config.toml
num_hidden_layers = 8
hidden_size = 192
n_experts = 32
experts_per_token = 2
d_expert = 224
d_shared_expert = 256
hidden_act = "squared_relu"
moe_layers = [0, 1, 2, 3, 4, 5, 6, 7]
router_score = "softmax"
normalize_top_k = false
routed_scale = 1.0
balance_loss = 0.0048
balance_bias = false
router_z_loss = 0.0001
init_std_router = 0.00753
lr_router = 0.00145
vocab_size = 2048
norm = "rmsnorm"
norm_eps = 1e-05
tie_word_embeddings = false
optimizer = "muon_variant"
learning_rate = 0.00123
beta1 = 0.95
batch_tokens = [32768, 65536, 98304]
max_seq_len = 1024
train_tokens = 735900000
max_steps = 12431
dataset = "wikipedia_en"
Below are experts of layer 3 (counted from 0) of a mixture-of-experts language model. Rows are named up (a neuron's input weights, with its number), down (a neuron's output weights, with its number) and show model dimensions 0-191. Each number is 128 + 24 x the weight over its row's rms, rounded and kept within 0 to 255. Numbers have three digits each.
Before each expert's rows: a language model's description of what the expert responds to; "comes after" lists some tokens at least twice as common just before its tokens as in all text. This comes from a sample of Wikipedia text that the model never trained on. Tokens count by the router's weight.

# expert 25
Description: Pipe separators between cells of data tables, plus semicolons and slashes in lists, e.g. results, election and sports statistics.
comes after: " 0", " ", ")", " —", " 1", "%"
up2:120094152122160112133166165130132144096095131148087151086134163119110114124140141164147083139090173168126109127122133107137156119139149101088169137154115148128126120153098128152161131086155136136110062112120124163129096087123102147127121112102115112153130077136149125140054115098163122121138103124086130088110124138134081146121128093131142139118142109074097104138099130123097115099081134120157174145125094172153110107131137122123144177135119118118130121099185149129123129114091116126131155104108142110126160110093110137114086127119120129101140135089140132161131101148093127155
down2:172067100164153123110164121110166166151097149123118153120153088145132138118145123131150115164115186153154145092111138135123130162142142090099119117150169122142128142123105149140177191123160116150135149171139130118117161159155147175136115118119128118155104154127148129102115167107136110116105094113075101115169156182126131128105117134162113130125101077100148141107101119141148095111138160078124096132120129131111121146119123129155143207128143180133142119132122114175145108111128136156152146135118113119151133150122132166124157120111149120161122097125115115146140170148128108107

# expert 16
Description: Single capital letters inside abbreviations and codes in sports tables and catalogues, e.g. GER, FW, DF, ATL, VHS.
comes after: "S", "C", " C", "T", "E", " U"
up1:129077126169124112124133113119102125113155122140195102125156114061144125119098108140154146142121131120110088102095127090138108140168134146120142138101131127145122145097110140112173138118142124113113157148115134099156146116129132102143069100106123150102092123113142098084139047098122082108137131144147070120116174163161181126080123119137138120134145139133121149128102142111116123102134157104167139098096116161139115124103147106144122151118130143156113107093151147093114124118133140162109136087107130162190146132154097145123111155120096095169116126118125108125140134089100109151
down1:184117113150120125092111100200163146130100141134130080126121103112116170160118144124104103116146125129127160139148105142136121108102149130092132146119106123109174174150134132121144144185127168088146136100151186134151117091135108146137131093112104114154170134162115128171119128145163133116122111143189166109105124120099109150156088133095122155121133124089128120120137136139143123087085079117125140115133142089101154107138134132091144108121164111129119141138139119149135150124116060158129112136148125131130114140096136112143180096082141102132145137135108131110084086144108155099

# expert 22
Description: Digit groups in years, dates, scores and coordinates, e.g. 1999, 2015, June 1987, 45°55′, 2:27.
comes after: " 19", ",", " ", " 18", "–", "."
up1:155153142147105083112142133120173117123126105106157083164161132123137127151085135133076129136124168145092140122107105166151118159133141126113108134109149140121133149115165123105156177138106172128105127139151151144142154177080110131151113137150102130103109120098103115125107124166151138126131141126156144131165110179096130175174118081144164110111111112099115126119133095085076148122163144159152152161123114117167113107150093127094081092138132156159075143109088124112074092111107102123151127140131150151135069118124117132131150123106116136140100145118132154141101125136138123130
down1:132122096047097126113102107130075154143131086137117093102118143168134135132106131123077128114129145112162122116117094154102121127137122113076093128117147130122130133156105094119146105124151129113122162121077117173117148119129135147105108169116100132143162150109105130108164123163114136137105129094135121137109137097129173112117085124102104164125175104129138155190139119137104107146108173101165085115098134155137087146150136137127112095146113157091102133111151098136103125122128127128107165105161142152174151094130161134151110141183187156116146101110137137105132112139130133107

# expert 6
Description: Prepositions, mostly "of", also in, to, for, with, by, from, that follow a noun or verb: "task of censorship", "clutches of eggs".
comes after: "ed", "s", "ing", "ation", "ated", "ment"
up2:163134155124105140121116081185165169169090116096136137143165120124124152127152096137120146117152110181116145091121093107113135145165136156101150141132129096141162155061133106142083155127105133119157145109151128137071128112149147147121113120144087167111114121136127126131121146145087148124090120112120118101116156136127127145155052166126096099125166134137184135091115150141157169110143110110112110118147151109138117079140111174141133107103108143143107141099124135107115111141158165111161119157085086140117156112114144112121131102105143129141137110131152096127099108120147125167
down2:098174108117137189136137095158120133080110171153149096152127163057135135136135126094165117106103113134116123125122112099115105100090109114130145109119134059128106126081169124119122138126143127094117138133156144102107145144116134132102136139096116126164142130135117088089109135131125139113150172142143179108145199129193145142145085133127087102147105140131143125132113153131085159137145104104149152132176151147173145152125181118103132136131140128095136115108124128149095111163164105133115118168161118112125109128099133081120136117075113134133103114140133127137126140144130128146

# expert 28
Description: Hyphens and pipes at the start of lines in infoboxes and tables, and field names after them, e.g. Location, Born, Time zone.
comes after: "\n", "-", "|", "---|---|---|---|", "/", " pre"
up0:106090142111119161084082100131132123123108137167115125130128160152139144137143155162151108116101136087074148109103145102114080173123125133077083122121162176098127139146086134137130137091143083109155134119106143146069115158139184136095177103131115174142121140167154108095096111144110123144095136093155138111159110120142120115135148154110121120154129140104152141115112128136122148124157126095118106116116123142139118119165080106163138132076137120152127109085110122150140115133124133134199135104147153142119141131130120160093097134112182129120135169123148121128148083134140108135
down0:110134162124135092136114134123169089120143159077107106130143161121156118101148128146111122097138116106153136115125120110148084131092113147140085076208121095133132136088150151128154094153111117121082129177158133153078137104112168159140141108080106131149157101095100101109108109112154115092108147133137125131120075165135117148153160119093159122139160139147108142132125147124135135088119107124123066131141105157139131137145177155114153154153115133109109112156114117098125121119087168170132126104168121122129140160139124123097157121122113140135122122150163096088116112100117114150

# expert 8
Description: Digits and number pieces in tables, scores and unit conversions, such as 0.621 mi, (1,700 mi), 2-2, –20 ranges.
comes after: " |", " (", ";", "–", "/", "|"
up2:142115136062146110106104131103136094133125121130154119148115102135145106157137133111116124145128086115154104099141093158138118128109135056129143139153136125107138105203146139121133160141124118160139164077106091139106114137186141111141074093110090111108123139118144139111105176103127129129117119082139127115121126118101176139105149102079112149190123128109163129082165136113122134114168129099114157119132130157150060111119079140134141111122133132151132084153128122123129093179125140136100106129131083109137073142139131133136141156110115144142112152150124138149110112108148146134
down2:118123115080126117112175149109141165119113153151113106168151090099125163140119138169110135136138121159099131129152147106147159136078084103109138117108130132127164125158135095180148145158139156119148131122123119142162127112149135102103099127145099159106115132107161132135121145151111127089113160073129178125147085147132073122154149116148116099150148140150118142104116118121109166145125123159138109121146096093140147131156115156126151151124164147117097040129155111158171165143157122094136113169103146167114097158090124132125138102102112145090119089129117133112121163113167123121

# expert 17
Description: Second syllables like ri, mi, ni, co, di right after a word start, as in st-ri-kes, Inters-co-pe, in-di-viduals, wi-ring.
comes after: " ", " st", " T", " St", " p", " B"
up2:117153109118155118125130126108133137138179140085109174148139180107121142100129177121067144104088132181080133126128117126111145160141145142150147130153125169130130101138166130149165149117115130127110109139142155139112096143125160128146111133143135149131127140129114128148126135143149150068147164106125139123143145127103170147128120112147132152131118137145157147109125132123105139122165122136123159133098111051118157066125195105167128169093139126093134198162095142116136120124099146095124153105153097124118087123145122097128158106134138132146095110093120140110097157169144147095
down2:151136120147124149162142080160143156140162089096110131112170144130146100144109086168139111171108142108116126151121134140104093169160075129125131140123140144172127157143123111151126103135101133161135103129087145142101130130141154170112084108095149139163171112140103132111119138105148111123153145096114111130134151147126122121111160158109057185120123124116134118121131118124145108135129178141123104148101109138172122115148098121119190105139115079111149073141124087107146104099155157116149102099110135141103116123089140134138126111145135126145183118112165114154082171110115108133

# expert 23
Description: The piece th starting words after the, as in th-rone, th-ymus, plus ordinals twentieth, next, and a-cc-ident, east, west.
comes after: " the", " a", " in", " A", "th", " The"
up2:120130125115085090119163088121074113116140083132121101160176117128135129147148134130071111097118150158087140102145171106082162183146144122151112133123182143123121138111150142115116128126127110115147135115158147124096125129106124119116090104100122121176139109114133117118138143103059157169144145084120136114110144139139148152050120130130161152108137171084163108099061115142117105167134133165138127125144158084128103139154136111083131079150163123119118143123144125163145109136109116133158118149129114164111085132126103118131115130103125134135112120134124150094123112131114133112
down2:176127087137156100101085097167095138129107132098106102156159124133171108096127162131166108159086121111165090099102150109109110102136090119136166094138086110147174137136134112090120128061149112131157138098136117149166159122121078103131099123125127109108121149123104135119116126101115079149139122104147095129143112124112144137164109120129117135119123135149159139121107145139111117138118128115122093129143128096114127179173153108109101136099111154146162172118148127121078174128054131122108156150143119157149084119139130142133148153135179120147157144115141149129114155127102145142

# expert 9
Description: Second pieces of words after a starting letter, such as na, um, up, im, all, as in S-na-ke, S-up-reme, s-w-amps.
comes after: " S", " f", " c", " C", " F", " W"
up2:151124152141164151139133117139097124088076125148153087096105092121167136111116106140176137108086148147103159139127170133122111129124116155121124154119096146110156191150129120137176110138121105133146120177143095099148142130155134153162126128144135077101127133086127128122190137174152083103123117124093122127119156155138100107187100120135114154131085111174107101142114125153117123144111093113153162127147160121093103152101139143141151104117099128118120136153112111161145117113114119123139132108159132146143185168117128094119149095149101174152099119106160125158141115132114115094
down2:143109107159147129166148106144173136123120123167136089132113131128141146116140156158130163149149147094144149139157097135118095124137111081160129132135115123187151165144145145143154095181128126109142094147136171118159170120125135153139118166099101173131128133148105104136112100123169126135074145113140104125158134116105121169113130169131100119109100168084147109143151157172119140119141120136154140127146102159118072113104155127101199157122131090112140122167113128140171117103091140108135124097143175118099115119127122150083138110121093116119141126108084101151148137104122135170

# expert 20
Description: First token after a line break or sentence end: opening quotes, The, In, However, heading marks ==, capitals beginning names.
comes after: "\n", ".", " \"", "-", " (", "=="
up1:134114157090154157094095119116119139138138093092099150113111077105075119141135151166138128131155128090163074146138130147147094122131118119093160193142154162125122149134099133102111152133156129179109119105132106116147089151121180150143131124136128128109141128136122072108122134174159137129095128140132148088104151080178153117134143117137140111173099128094130138120093148159154085147138131154158142106125126146104102152082167105116102147126134102119126130127145093142087118155122104114087101146116121111135131081116134130141110156146138113176098140113159105137128087131119097102
down1:114110128082150131075132138124114145135146109104112150112149122146121154119148100113163110164120114134159079114117117133132110133132124113127134098107158136114146114155135136124160139128111165179164143124126127154183105109135132112181123138143111124087124158155102077134076176094141117116083111114081112152089153126071144148158134119132160099144116132141125118123162122131139082114137127107133165122161155110130096111070125111086109117115147093119139113150119089105144100106101126155145108148118159163180085128200111143118124133117151146109132140107143152140115113171118088148